Weights of a small mixture-of-experts language model, trained from scratch on English Wikipedia: width 96, 343M tokens.
Below are experts of layer 11 (counted from 0) of a mixture-of-experts language model. Rows are named router (the router's row for the expert), gate (a neuron's input weights, with its number), up (a neuron's input weights, with its number) and show model dimensions 0-95. Each number is 128 + 32 x the weight over its row's rms, rounded and kept within 0 to 255. Numbers have three digits each.
After each expert's rows: a language model's description of what the expert responds to. This comes from a sample of Wikipedia text that the model never trained on.

# expert 27
router:099133165155145131075110142125085159071139078092163110133137122177114151191130168145147106114103167133149138118092067202084108154063102129083076108118135124142100099127180136131115142121098072106158154098174183160151164134129065124146133147103132195045170158140085142105139150141151135115
gate0:134138091098052164135123120143103106169132127172157117065136102082129183132156077126150109124068117190156098148219195122088101070130167083116127160149106140162167146156136151127151141143178132102083118125092136112144160108097112136122128084110091124183085139139134058089081142129091111108
up0:147154139104210170122086151109139152136110141118115178161113201152132150081109157129098102177158106143140168112139158165104168126143081130179160080130115144112113133064140091170146126098180096086191161132113086115141083145146201121076098113101148138190076098133109085148120143151110120072
gate1:133102127132143152091142160101133122080179166142195163115174092039163105121135136135148116144110117136113204108158112066145169155132105085152149165132122096132135135204148117109156031094109145132162111141109102085082154115140137113118064112160112163141132117168131180159124131197115135078
up1:072122120127081071117201137168113106149110183145181177121181114087124112148164142088140160121114093108139173162172095077133188174066082169101108113157119093065139164135143144124160121128103139131121167159129128115126145128217145136119073130138157166134149135141159137078113108187175141130
gate2:116176120100108172100148124170118161132129139137110150135088044068162090126074125111131120154150065111154188077092134133168127125157101070196131118094081074136188116137146078172069103142172127094139098132090090090136144102141107083119134129151143127148125129154142104197128109111066159133
up2:084113100125106038124176156115187121069147122100083156097138091146132134141092124146170097119130149080100143108111096074151089145132107119170139071102100124114132127151155134206183079145093138189141109129146160140136103148110098101122050150160132065108128103158141109090140101087076078108
Description: Opening parentheses, quotes and symbols like {, _, <, plus starting digits of years and numbers in tables and lists.

# expert 22
router:129099128157138102180197090084112110162163118174131111117152173103174131159181074125131083121121178114113164139162158154083182170159139156161161131124100178086099119107098062110132110144109145113176176103117117173069087142114093193123179148146079131143068115104119089149114139142090102108
gate0:159188106138136120161134156023177127113113136100147150150099146100106135130095152169109136099179144114128152135159108136087093169092117123166129141126144155131138040191111085106134108188062132141152087110142080113102180120142104154073161087173173111117150164143146135150131060102170103119
up0:120094115115119138119139087146051116112140143164108103097121135224151149106176130129132092180068079096112058108121136116139136103130072115091169137113126107170123150054110177150075095077111119155107162154127164133113095134107158121170103173069105107145095130086147119131165210164124140134
gate1:095138136141100138153100080170192101172150085179097094118144092121145117193147111120147155088103120120111112082100045099096150104058067101109126157115147089127148052155142073162115121080126112113133130120110168072131150117075138134104137152129117191116179087178096125138144104175095137139
up1:123195136141119170107152070140067096135186095153046082109136126118126088159124160123096050120147111145142120139086105133079121146137075143083098092126112140148155118140167065107087118092135132146101113142084149060115181140120126113156123137079197090138144114164141178109140181135111153178
gate2:204112164106131145086131157045147105159082114118128110128125130116167125134176173165103061128126157159188164134159159114148134180073164129164119131205075141113144125127136114103159148091106106147122142112095140113168131129068124131105100091135114216115118120168114190115118121066137142186
up2:081153109096137102078079085123115134132137106139100109118044087171077133106133096131149137105125147120150115135110151151111099156140163101092133120137140152130178095125195124140066118138120164107180118093149142128150126107066132127159208166120103149067115095148166166094101091166231181112
Description: Field labels and headers in infoboxes, discographies and lists: Title, Born, See also, Owner, Coordinates, Year, First.

# expert 20
router:189096158084088072138085130094184156129117142111140078197164163129105166171141138154170155108089117149140139080165094113145170119081102086111103185078103157144151106155144103152103096085068104124116080157101143127109166166137127168114145168046095152124155118113053118120128128120141112110
gate0:116142060107160135122136159189133065119112092163058169149135171144145166146082118137089132117124150147108088114136165123079124085146162129187095214108162134107158146108125160127124111135093132106220089124082179148121098071100181118137106129076122147093154111177160126085132119149123098111
up0:187150097213123129151133099133080120142172113161069077179168135119127122138156092117102104131173138132093147056129127107134039182093084168116150162119096097157133156098141065114077150127113157148108136091097116078100124154132105147127114052139139115095136118085178121142104170088116141104
gate1:121111099170113056108039186066104182181131147112145100145131127071126131087136104118127163133154135158099104134152149094140127105124173164148137143144146142132176130152087136161063083125155121168066082149150083144092130102109171114161101119104152083109182131221132126087147148150150139139
up1:185038093125112101190043104144115113088143167108130202146129127134113177108122113140117207121136155164105087152147101140097114122100153193146157151144128159142167076124074140129109104161111154164126120114112127121124107106089122121144124137048161151134150135157106167110155084082116200112
gate2:106097167126102110157113121105169113152136078166148130097136163090157140132115091165108160095167142182094111188106121138124125183071129138171153121112166161146198183145141120137130138097118072115175064193123177058097148091089135115126082132130107103134086215114132150140147139157145154174
up2:105129140155078047153141178133170135196111071062138139120131108143112171089128135163144152172118081156093127090098148101096094135106129155124175129151165176102106177149133133136163157115128099091116141143107138095173140105162164127137097086178117109165156182104088079096169084092125175062
Description: Single capital letters inside acronyms and codes (IRMA, OPEC, IRDT, GER), plus table separators, dots and hyphens in abbreviations.

# expert 16
router:113117152176126103119124208132134163110091127102115116141189063106101143140155154103088154111104096127061108153148149173110106127141154182109130139126127102111158176065139128130123118109125147146114175077111060128210086153134112160176059150141186117074171101137095136069080157128125112120
gate0:174126169154148191153099163084113207149160163113118108092061120107135126128158142107071129137143165124151073136169131121115102145134102137135119137145119186105184155112145129134165098126130065184098063149135087127121097164096172086153125103129110166124142107195154099109077183189145168163
up0:140168104107156131114050132151115153154092144137160112126147108121106136158103067139165156097170108119158066134125156147116166076116161049159107092121145117086190117150121119151147149181145154105162161154181114163107083141205167144111121133207172094180146078126140116142140135122128055130
gate1:147161120113128148206111129169071113180182142083138083144123107120141117076146094097106122122140065182138110117107136105124106135183114109158136122088171149157141167158199046143170133092160121133124161148141117103114147105124129068151069165168142078096130082094090163133129128138181172083
up1:074117117159169135172107133155078128198163138098155108131118169086140118075162194156156080132153077160106120126158180129177118145127153177161107118117184130080127145172188099094165143114091131115097146086190130138070111140109076093121143164101152122084166149077135167117116111126144184141
gate2:140116113143073113140088096144139100158121189143118076110139203114120212107151151115111131139056077117146123129163128123101145112071146112096069111134100132075131097071094159096162170174128128113075085141089131066106116134122139161136125172134123124120130110189140112128217152087083106113
up2:167113128156108148115122141121190115179148155114157148114121110108145067135070109109154088111137087155166154122126147040184115143146126067177175098138168134143086173176106156130175111045082136133154098098188167143146154150132131116171117112143099166134108141083100092115120087082144093078
Description: Consonant-heavy pieces and accented byte fragments inside Slavic, Finnish and Indian names and places: Usy-k, Stojisavljevi-ć, Thiru-v-ananthapuram.

# expert 14
router:131069165196108077123077146090174098103136104160149109117172122108099081130113148147114146157118070102122170100141170087173192174115178121078116129100194148109097146153155153101164139096156085134106154094128139120076139098177130079179169149146108133135111172119177147102138072124115154084
gate0:182157141127135085112164124104162137132217092119104074123154098122109167155152119139155076112122103162158076191121122100171209070085100128136180141122163139167101110136188136177172098107122149120117092137109179128129155114143076165191105140146173112126111159140098119148116081097137091089
up0:169102110153082099090131123132187144094045159091119165141119161157139136129126131104106108087091146081198136135116159091146136172095142173160126112145163120139132052166089143117103144136090160136099115113043132145079145104094155128128160174048109142140075164195135119125095134166152119098
gate1:152104110121109148108164107105066148121124139109083128107162118153081144170055134098144189143088136154153120092092122085137147179149123085180116124070121156107083134190119167191164168101133153150126134135111081068090075152166107081118110155175179110104133082150171136106115067099116158119
up1:152180111117084115108102195136103171118113164142130129126159172142102089115186155192122136102076103178135116186160195100113126160114183113136148179091074124160151142089147125108133117158122189183109125142136195143169116108186144096134173144146167172080143096183132095129119112099137158110
gate2:123150088137126141072110105103163124204163101147128131169111062137154114069121098112088132094100138120154127122165123072141061147130154099073167141123145112117061113127122138126069123139149126088162147168159124084083161081181153116112207065150106096166181148141144113124164141120142066110
up2:091069087101169166167118111098100154122083126124092161150112124144125151168115092219109127156131133173134148161163113173107179092117192146075160069104131125109128118135087206091100119111133104170131078113110146082125094163110109143158123188146104103093144120057149119138134100146062133143
Description: Second pieces right after a first letter or syllable in names and words, like ert, av, ess, od, ic (Hertfordshire, Havant, bodies, licenses).

# expert 24
router:138151142141166162126123107128091162096141063111114116150156108185117120163117153074136179113168170082085123134082127169138115096127166130085193076110085173135103147142189123079197105167126141118094136117088155075144177123148139126099150183171111157090147171137106100109117064075143146162
gate0:122144123118182130126074134114154074081154134146105121151163141157138145116143116106156145113148142102162144134099129170169128109115060093147182106111143114152165120086084167130109112133155062134132155161108096110079203179086094099196101119114196169078103132149152140157219108093161156094
up0:114103159125131177194141092149128133168125145110133143087127172129125098133096114130107197207094108102093095086168174159133122154146118143097144087119192097128067172092128123117116143094123146142130126136095123123138127074120098083114053127127176063180153126176101154193098127053114121101
gate1:108164083090162164137069119101113083156099174214133157152115170080124118099122117125169147076169120131144099170106083129199076127162165125182153166142110119097117127170124115190138072159109140137140139143101153131138127203147119114123110144120155063107150045149146118108105081136156144121
up1:134132104145116137146139170149158164204123121137142160073130077179143094068152170128094039177090098080143200109134157087123151097123134101118097111134131130171166127172179153137130098150148127143130112161151187145166088178092087164138151082097111152143070127115098085126119081088114150120
gate2:100221145153114173099129123103159094043151134128096140154147120123128101111101183119205157109095143075177119178162113094145083096103123120193161117153111150115145117117205170103093179097176082120105129196143112178113113142080104140127143110126123078156118114163124112142141116130144134160
up2:115214135159121105120113116176113117100178196071145132089138081154114107120116091164148140093097201119155097134114142067130098146076129091164181119129056115075165107095122064094158137113086124126090109155146152118109100090125133116152179101101147149158079113156128149133117095074168113159
Description: Head nouns and plural suffixes ending noun phrases, such as film, series, band, species, -s, -ies, -ations, often before of.

# expert 25
router:140118125114129102123134155161086129129131150150156103150093152124126189071135119096140091077135145160153083155091081091084082138167160084080126105087167147083177147087181152115166129172071178140158094159120106082112096136068134123114102102173151129121096070078158152132074126125133159056
gate0:132142166169113102134145108129039079132125112139138100115193115161147123160096112133154156158147166058101124115100130162106119085099142080122163077147230115140082161115178101172106149101130133157147169109197159130104119095125130105116100112132128110090106118185142128117143104204193159126
up0:184131144032131171146077145170162113150151127067124169141128120114128136116095172170106140103134139141081145108098139149091126177139171158161107132124107083126110126122132138156080207183119101123093155133142071130095140146195157143115155157099109102183125150141081128074123119135048120066
gate1:106129117033132111049163135126103086118164136133105140141116129158176125141183127206083126104145125107204125101147158069125121152130134128146112146094169134082131123140097134124091081105054135143114165114166153050142112125106080161173111120058103152187127150140127132090140127158098129092
up1:199135119087086138120096137186153113090084138093087172156133165118124123117127122149109092059101118080080106084060121135155122156087110173129080175190098126141147123154173122123166147140190128099116133115142101154095092106128137122130112148164214149047147131108098133186114162126129089131
gate2:105119147131144168108166087114082175177146060118174151082140104096103075123116099145119191120115075122079135136176149128106098147119121108196163109105124077181120163087122157141087096101089127190096140135164079144204139137152118083137145146139184108096072148111104167165159150137154142129
up2:113110177124141143098131117124126146150142117092133128101134140186051066132117176137083151120081102130082118109149122148133097111169135115172169094120162084162138107179143139117103184114113122217157104080164179123237137095133128094140103133178126167129122097172147177115136133115164144186
Description: Connecting words and punctuation between items: and, or, commas, of, to, &, bullets, plus French de, la.

# expert 1
router:140154136132184130099127163098129112122087094128148185172141086083100109092087078140167117175143112186148140043180119117168122191136054110125125147139122136110143168151094101149152126161112137167121122146089134104142148148069153091156148108090189125157097166158146110161117197073072139140
gate0:117130096142159147099124124116101128138133121140141127221145140166158148113169059105096170149142125151158138116132174077128125144111111093169142175125126106066179120124188235145095075114152139106108141135144191188126155123078143078111152148095116116093132109135083135182081111170092162110
up0:113107119180134168135100072162123157175126159154155125132092094133120147112128149060082121194112157138125136126142109188133141125142129153113170155138099082110133166104085145153142092102146196139114086117207078138112103130113142134173209178106133114128112039167134070164109155169092104107
gate1:151155107113184102112125073119092093159075147062113180127150160105037175071139096137202116122169150122131165113131121102144111132089116127107142154097167134118146074100137072065145111152114118157144123138046112145154105098129207138125098118065138138120154156130081102085147116131143144132
up1:114145191078149100108165162114111161099098151165099086104079114116125133091168114126140172123100113158142198134120042130168093116123160123136146164070130107167176096092112140031128126186158094120059139139090164132109129146167135138148132085097137104122152192092122146086143095097130152131
gate2:114083162073132115129068107147153096112104132160133165126118085171135081133157152096177137160132166105161085130127144116095113128138079087087144039113111155148074098152106158116100093154097175118116096137095090199102169132124047084161084123142097101101138065156098151131136159152071129123
up2:115164161098116141176121136152132177106111192141101145087154107172144124100135175101172124164138113132127084125128126063129143150144100099159126115133155174158054102168138110137109079139145165121091072092107121206102130114096053133122120037123130153180140149195119147188088138132148099153
Description: Single-letter word-start pieces, mostly h, b, f, H, B, beginning a longer word: h-unger, H-istory, B-ig, f-ather.

# expert 26
router:129134075108114129139122102105121169103168132126156131124149142127100129135125199092163230165159210180069163094126056124141119126077113140095112123173114162125152084130128128177105126184155150139137108140161142179204145111047140134118153104149128080132149118116119112098156121074112092125
gate0:157136114131137086117125150050123130172165111098129165167122182132133103112093137140138089103161153114123139135097097150093105119158141163151082161144105153123111062122137103141128061055184127184134154108164138102080120088090108145100157129066134097205172100111167106190088091087128077109
up0:116090067159176086124130136149135093118175162122094127161175132081173073177146122125076058130113150132181162102115113169096166156122155142116108145161140083214152144118167162117082140116116187142110113091082127121089103142137113101131153075145112109126171198107148159082154112153145179100
gate1:101129158126121130162130213114070162158180045170168139136137101199094149139132116131105165110116148174094139122115200069197153164099130095142162150125124103185168118155125131122116149135115097126181105164153138163141180089134140146118164121156158055083142102138139142126120152156140140183
up1:115138192123139138117137135109135128134085105088156102091174156075112147108095063124119137134160089101098077160108145150154138117086090153111080105185121139160090086120193056158094059093165137148111108060143127103179094070141128139162166141130130125094116128142123087174165192147114130175
gate2:153087106179130070089096118119099138107139163101155137109145230059087155138075083094124143129096124134076098136139121130185094087141135144105107085112163148111110115147086078186148127080115164134138105173133126053109110115150132069134177106090102099108106108159196084136141119131106119116
up2:111138083131112141095112081090092168084158110104164165055127149108144067132115080130072154157042133075101090102165109129176140148098177158133162115149153082080131154155119103171161156130177090140167106129083152132073120099114116116159137159171145111165110100106116105140141083114115194098
Description: Initial capital letters G, A, I, K starting words or names (Government, Games, Area), plus apostrophes and hyphens in names like al-Jubouri, O'Higgins.

# expert 0
router:118142134096137165119128102086102107173119164117093152138088122091160096178156158126101090116204079104170100127169176128184103091182146142233181164149130099140070143118081141129139135154123112145106097128133133118076171113130136150102057060103160160151129077111147123124171152131109142152
gate0:196164213109134128077144159125136112097134129156143170119109176149082096144138127131094117124158107129156122161170135112141162127101064116170172107193163082155122074168106089127065157137035114074139144127180118105161139141127162165137111106092144148088110156131124106099114100190120120083
up0:125099100156121142068075121151164114186122185083137183110123134080128086156131131170143122173099208098125078065124109111151130134133117086154111114120131130104125171145164122155179174137110085113139136078137105122105122097184120134058038091110181100132098145129132130150142059085127132146
gate1:151150086092131130135115134153123097147043083115130163122138102158166126167138129106083111089104161089065113128111147052067124118156169156163097132142098139165038097141075147153133154140121154173114133206130143165105101068117123167094117099094102080130138150098156152147115146138143129198
up1:156106160142092157178102188078128149156125132136164189108137106138136099097097159191127101090088130162139137104134114162158123118066187107163147156068116151107145136142134128151135069087177138141122162139074125169114107152092166126122143154083170145136213130110169154131139201054145140098
gate2:154142153120116099176144139188149145151112116087128207140126107097059131111156076112180107152101103156175111157137138105124132139126143102101109162130146115080158087139053112125142131090169145156134125140139139133117232162108153180097096109098141056130135116090160114091168081102076096073
up2:107123143079087109117109137077145070074108156113116047142150108166143129096075134125099171136113132131102108079092083170090139126116123106160102127123201097181131160071125093115129124156034142105116191129138142144107108132153084107126097147088099154088152146121077173124098194173099125120
Description: Middle pieces of split Latinate words after prefixes like re-, con-, ex-, such as ig in religious, stit, icip, ad in undergraduate.

# expert 30
router:094135108127078129177059115128096116128085117116090108144107065150047075171080126211089110117116110168087106178159154151100112110118118094118145090102113175125118132124149160085095100121087130146111143154094162116171102078130109055078114152089118103170178128153129164131154092162119126096
gate0:159137157153100098113133143120073108140164114136080140129108072152106193122113134112091163119112115137166161104160144185148163155158120100067114206118116104158136106102121131086185103126110153164170150140163136164142082185120127175077157141146148070132137106129238090082119143079119101140
up0:155128181114120125112083125108106143114089147127119106157064132172123164094099125147148096163127094169118134146163202108153126128123131121103162192115081132194123073158150159105164097152169081135176133136115108192182085142086078187140111074112120128116110112105178096108108165039127117156
gate1:168178078133147138086106140096138119148102115131071153144150161086136144074130079104198188144152137128084094153147182170140133128173151058120170133156129170089116108079126147100109130121118128137135131177221120079112137226095139107111128084095110071150144156132126153152119113147124147149
up1:093186175083177115080143156083087134132135074119108129163163118114164108134122095149126138101155141118116077146152122107115142110144103096115089151127146153139092103133134147158052073140154078119156139182126106137118134127041109194054181125133150182112095104166148126133119087092106098048
gate2:091120074149158111096111165125071146100127098112110126032082124117154144152102120108125120149111106134179161162151191140099079156145226059118108075131141130104154159073120089118148160137162122123118172156152125107111132115126100104161153136152081061116186127116118144144164091097077165148
up2:157082185123104137122121197138183124089128156130152132130124108186104102080135157156143154175096101095070132184110168095139087137120075144142108153099166128154137178098167090132078087107136143097174158104093184183109111160145087124114111066140114104114079175124105151086143134137076067137
Description: Periods, colons, semicolons and == heading closers ending sentences or lines, often before a line break or The, He, It.

# expert 7
router:109099104115123086162203123153178108199163166145144150121131139206127158136136137148137184092078103107078118117073124081115092082092123133168141115116096157173114124141109143155146097130085134161122152129118140160111134147106143138117156214155070137092218155110086123073082118129101116153
gate0:146121146120087147167159112194107106116116134127112156126097101150188158109188072113118118158147164152097083157122121120128081132141147114106125115120128168153187105161089160112155103126148137139165135120147071118040097137089200130183131159114084107093201096144133111133213084130110064122
up0:087115152096098169121157162095100115086177096137088141135094220124138123121085152128046123096086146116147146099109123123122121163088129112158188133130134127186073137105142068057132123105101088130149148115196125141142152195147171135153135208182143139127134099169093160147146159120124143133
gate1:110100139116085132106137087127168092101150153134114162127097219103153158143060131195116129152143142143143145122110098159158096086124111132130157166108138105195148106132115102166100133070120116044084101079164130097074179139096135138167093120069098139152173111169168104125159117077096180126
up1:113077116150138102118197106135102065128128161136147138171130132111181119153082162203104121128074170172143106136129106083133110097114113106118135109127145122170073133091138102144148186095078099044070097086112175120103128128122136138118160162072054149171124121103127144133139079081149171095
gate2:114101099118121134089117121118070158166111163168142066093223122147064155068096123108134093118169087106177087146092183145146134098114109124175099103112089143073090082151174126143120167157095075134122133120117071171108133180095180107114153108091145111101126132159171104124112135108138132072
up2:177138171169155092122172094145121172092109161126179179136117141077130125191158108130158119167144129160141181113128149123103135152115193137157150111148169109134195191088062104134095129106101197150107129051124165099136090104106104187168101105189111112123148117113142098121116098135103121181
Description: Year tokens and final digits of years in dates, census headings, birth details and tables, such as 2010, 2020, 194-9.

# expert 28
router:103152123092144153105120114123124138167131171114109125163119127174102170050108074164104124108123178145087081148141077077147104151099099114108097162184200130087167093127181127096109146194109150108154098117140086135128144098136161136130161163197096151119153150159074147189057123135151084122
gate0:152080149141141090136190134143028120134183100114120109080137139122096119156094188135128072078115083093118147132136120181128131185149107166126181143119151123149132132053153163167112142140150109185089074136128085116157115158093158098146110083136066118095121133085139174162128120113153082087
up0:151169167203100147114110157118099048164098169107148149156113088087126133141100093079108129100131100136188134107125148159087060089174093163120111105173184088113176168116168175148091131198118128119139121083133151165175102112137060117113089111087112090134113151116144137140140084119115135091
gate1:133164095135148155124127107150097098152159152086139142138164140126135165106116111159099096127135192084126147155113164143147173106085022164187122095197113094123127070146133110116103145123158095120101173145081131119133146131158154058129124088107134150079135045160137075171155153178086097116
up1:104080170148159089136159153114147202163131112171124134116156075148147064154131134100157167104147090107138128110128101095139153109092194121109147112126111212167144148149132163132126183125075129168124150128132112160160109126072140154151098111178077057142174109075158175127162121068164121086
gate2:201111119119166112086116084160093088175128102110131195073112127143158091178100152137176154127081124099047142156093128091153156135160135115115114079136156117187172143102144163123124088160125068181129121123142139156148101164127137122065163180174112124173111194179103099156126102122126119133
up2:100126100186150114141141180141199125089149157134102124169161138106133166085153123086112043150130111137188109111179111143134110158074136138135112174143155150045121080147109139095111155085155144080076112141113145148069129088135141160203119095193147121120178080141136140113132124090133106164
Description: Pipe and other markup separators in wiki tables, especially the first pipe of a row in election, census and sports tables.

# expert 4
router:189162093130141074079199111104145118172156167091123079167146174113138086147157135114143137103089133130119169181151143098133133105167139143170208107148087105178143095105103102090073149094161135112104162207087111131090122128151158107099179201140077115144139123171151124107122124113112134144
gate0:152191133114121144159207135144065142134111155126176111126134172124151157169112101078122133112121088124098157119112126096094121094134169146186120123153098121185168073096114169148122088103071128151135156102120144071045140133157194118134149102156087116091061099073132161144089105096087150128
up0:059079166128138140126084118141165071158106100117114116146152123185093106178150098152128126096133149094190167083129087082155110169102084107080172110107103189086131206116157119152126133145104159101122093143182045133119113125136116123165145164107133103167150152197125078149111094133116131152
gate1:138157140153196158131107054123146159158087194145118189160166071094182101147133119133171093139170155114152138143161208184174136081157181177109126156164134092156160072071134137139105165136141139124129118118142138173096130140083131076095169129107065134114104137112100124157143121115138144145
up1:046070114095064166108106106070088115114142114100155086105140129114091103112194175122139144156125112163166106157125126140075146179094137109132152121152098131125117138129132099124128164128152185112074083050151175135112098132114097175142058115121151163127125110083111154150094054155127071122
gate2:111089122147133099148167174136109100153168164077152140152094176158140113140115150109055136172144131113167124111131109134017140160194125126162132137152146112209101164152117124212098097123101101123107150090113129149164149143165134151135129091124164168167147116210135196124113147115111138103
up2:143140146107142161165081041175105130136113142132096086113084127165127119116200176103161120156089143141139125146107135160099147121105093069160106093127077167062096118126077145139158109126116151147142097127122090148118170134156091067023134097118173100158140105096152161145107174113132066131
Description: Word endings and numbers in sports reports and stat tables: tri-ple, vict-ory, points, round, season, team, medal, million.

# expert 23
router:157149178090124168105143185165105139091127110157114065114206093106152121154125094181101141126150091155121072119133126155155107092106103151046168171135115069079088151154125117125140171069087086142138149181150115182089144139132144171078141074094147092122137146094147134120161145117112177132
gate0:130115130096072128157109116178114145108065121123182129109107118141118159149184137142105142118129109174124139103098154183163091100143086066144119170076118150180110101121151105135069158153113126215194097175148121120127121103131150083122129124138105106154071083139096103208114073168172171137
up0:161173112131096130115150135122097133126154111099151090105161121159093121105137109092122091068090163106160125117156198132173116073115079083156102101116132125106090135107100099145145105119103127112130173118073119039060068048161096136118198137147161138131158113114151168135081179120127188140
gate1:153062156165153170102125161130146125195166133092165076134124152168142142056084141094142163120148104086093137154072100180164098154148079122182107086112139135135149141143146118114198130156160118153135154147214112158168176123134174147161146146139167129131074114115106145149138132133157158056
up1:186116115118117134185125121117152203076111097149174063109142122111119158124088177201133088122139105168105069123136131131146133107137132161143128135145122140142129152110140161160154084165116067190171104130201131186097136089116105115116100150120068147130170093177154088160146117067121189142
gate2:119220149157164133128141134119135067105166111191057178137100175131160124110114137107143123106188107077078118143147128164130145132091117120136118114104132142130122143115130128125167116101150099128173152068166097102048136074120206137144218166139158107118120134114165092112147164135104120069
up2:124185133194190155154093104149048077087145120100130136123179135140151136107082102141180118067185127168090173134126118130144129101112075162109138170075156180110125112158135088134110093151144094168175102120137098136054116111115131126139083144103133114117155195106125091108130105106150132058
Description: Word-initial pieces starting with c or prefix-like stems such as disc, rec, dec, acc, inc, after function words (discussed, recaptured, cm, cover).

# expert 18
router:061178185134112112147133148179095137092139101119142095137121147118155141174101093184143168183137090113116144123130073158138194137051114129094110147071116155111135145112104129114143142117168151118128100098191166072120112172113087141184174121098127096091201102109131100074122163129092121182
gate0:133136178128171149134113069104164115093108134116117097146180128088149124185159112134142154092117081134131112120137170087110108151113171079163173052169160094057147136110100127113138165183107129098130108097121115074095134080111112051134108090137174162121164075107067107099108104132199140129
up0:091108093127082161145185190175104151120116134120119170112125122144129144079098143116090110142157114092139145122140107171069172171182129182148085171109152190159145113102159124148075072073145163135131143134150075175181153136167126169105152134155078117141080172131163156170121127098063160130
gate1:093167139103129089139143132191090078170113051206136159152138128139124158150155138150128104101151150133129185201108110088132066174150125098140113114153130133154131078105138168151130147181085110175109123073146124117146203126100118127182111121138112110155163064120075119080188163126118142122
up1:124136084180144095134150102141072139048105140087108109150126104137118051146092146128134126142133096143137091135120153113106141151094130136122140101186167109074066137131135131102127107148166136188132102080150073110060114140134071103148119102121173073155132107098062181055127134093194122109
gate2:143181127144065125134141154161129086186074095151124091132145121095125147096140072167107157190087114155070175124088134127124141073121145101198138139138106180113208109111148133135108116066136101138033133137164134156105148144088127107091142110124155097133122082088151112120160116078097170149
up2:162148148160131115093128118141140127102181073129115120111107155191156123171136092166163162156063175147145113138177124097188153155088130176154080151127116104019170165134155172120169179155112167121083151119117154181102154123181098096117117089110136166098144150109137158134146092135180150109
Description: Lone capital letters starting names or abbreviations after colons, semicolons or table pipes, such as N in NiceZyme, O in OMA, W, S.

# expert 19
router:118153164105067164157062167126114126128163137090159091100153045102120115123129112147113045169177106107139181119156138116089103108113151112124068146144152137136128103116153119161160122124125128107092127150104148117138120115140077132150064049099078123132169093143160166152155165108172092218
gate0:138100122107149125151089160159126093158076132185225128135150105124149139110115155119136091130186079103078106098108088107081201120148169085092111126127171187092201158142143152090115150107124088127131137163096167141175157124106115104108099130105144123153111083154111139111105073085136179065
up0:125145128100106154090103127127093117112091116112154079148127079106143161127104142143085106128128134145117062171131042173101112090197097089124100114105168136142168160137112169148107173144133071143131139197143115164212134107094139099083101146081120167123145092098180092107137137114181142049
gate1:157202073158105058130069109152138216086113142078123129114136089130105162120099128150118084146113160180121142119135149152125139157124089142148122108102185111213109079111173084128099150096095185139114148109095119092100101086171120104086137147116085125161082163172150149141146150118168132101
up1:181142142123131075123093176033145111132153110126151116096154171125128077124173109162100090095114121136036094185086114077123141083146123181075137143089096122113099166126138122131155133190058129110136113118141128103110147210121145165118115121191126119089123136119118103104106076172124149124
gate2:178151140148128103187104205109119177133089134118105176133105161106096174082112103163086166141168113108138143126138199101111111158147125103117151164200188099156122123134161171150117105125152205094114151153147153129106143078131096119108136183092126154164078174114152129107124125116049078157
up2:169126141185106153144175089083143052106178080107106078151165095144159136101058102095136182154147143147109129102109100064173096164109119138109141092080109147086061138140105073137154119127144085146067125128191150151107130171163132162118132119121123141080168129095146121174125095172162115116
Description: Short pieces after an initial letter or first syllable, like s-k-i, I-v-an, and stems sim, dem, ev, Pol, Nov.

# expert 17
router:121129153122154134098131121118108165067128084135141124111165133216111141160162161125126094141110147129121121069091086206081056171068137158057079131105114114117071131095172125089110135128123107130116150069143187154185118136157113159161138138139137185066156149074093144103122150131133124121
gate0:102139124145169139153065117067151135164109096100102105134119112137079128138128118103109130114067170107104135117149143126182079035134151146185124111078171167093128212076127104153142102120159154128126084107172090148087155088138128073133134087084143128148116114095086118178168105098190138100
up0:134132062132151101112070144120130151145109112104080201158105095163104109167142128114099139131059154116137065159184106153185083094108157157095125125119160142047095176121161111143149139142140118149082063134092139119080138128115064110146162102084146089149190108127092136142148142083135114079
gate1:063113151147107097150124162096133139159169102189093089166136123109202113131086142147147075109124164162109193198166163092172114116142146133178153134174138178159139204109155135153163124136133166150154128144105124083099113147117105162088113076104165074169135119185118161119176123112144145160
up1:141162152093166174107121112121080120139108155144126125112125075064113086181132130087103081057111118186121087184118163124127139161146113134126139155134156104113080088140116157179153120113145082152159103080139061157137091129127192086126082140129119147167234113086123140095126088085111147108
gate2:133122141132107094156140137115162119141102145163122111113156127110140097093129141155129085138163165170103151136105108105139119155216162169149208076093102122173151130105063122067136172126126113146152052150162077076091156128145108092095099154128117088141215059133118090171161133093142158119
up2:103096119132165168133105112149095126174099115107180138135157139140154142096159133119141152071105191068116150120143110123129201070166103047096136131161164181155117150114113142095086118187149147144183117162095170159101137135103147165096162153142052105082093115172129113078186140153110139160
Description: Mostly the preposition in, also of, for, commas and table bars, heading places or years in biographies (born in Frankenthal, in 1985, released in 1990).

# expert 3
router:173162174170162137155106059122136137156078191079114132087145145184127148101142162152118108081080123089165084132172161122074149124069072093140075102128181135158111128153122114130104054090144130126178157156159113102120117127088058129132079162130131132146083172131116129094129172133105140105
gate0:136165128138138176135121149133078152113099087123095119088138144161134166118165147062159192143166152110159099143051095139139059145151163135150159124154140112095143124181113152153159073162198137092114140109134085117155208109192154159117088130138123104144124124080203074121163126162143154147
up0:118055149097106078135119107125183124144139187112154174207132124126123132128115107164081093152113106124065115135155157096093213106092111116097115130153152102156129107088134124136137155073060124177146103190143146127120107079078136087132181172147134152124100101205071133146098143115133140118
gate1:180112098159125124100138164116113148162132143154103101172118104108135146174129119142161127064078085138091079118095106120112122063154119134059128108160137228150108168127124106138080082134040100116106097079145115079064137087095108100123127114150149104149167134145055114159119122128084098136
up1:151140153066116145150090084170134110143127165140143099068129154172126123098130113135102138151149180140154186164125205105148124122071155135121186134121061080069114153169122114106202164127108107138124182198130080183127116128119106176116112157093097106082109157119149147122110120091191118159
gate2:131076135103106156175108152094141076075122144127128108119117100130142176148084121114099085123155107159108160094134094140136153126075188081156125093135124063181154127151098135129068119130095116097093169116210105078144169149160126106156060079133145122081147120055122099133197134133140136182
up2:148188155130088049106205179147084187163096135133161114132088153140166115133157193069134160156115167140161133108152181139169143120156138168151148153147164153065128150089134103153148181088126114133147136128112114123162076111123190114093108105155141085144123110157178176161068127124117105110
Description: Line breaks ending list items, headings and table rows, plus table separators like |---|---| and heading marks ==, ===.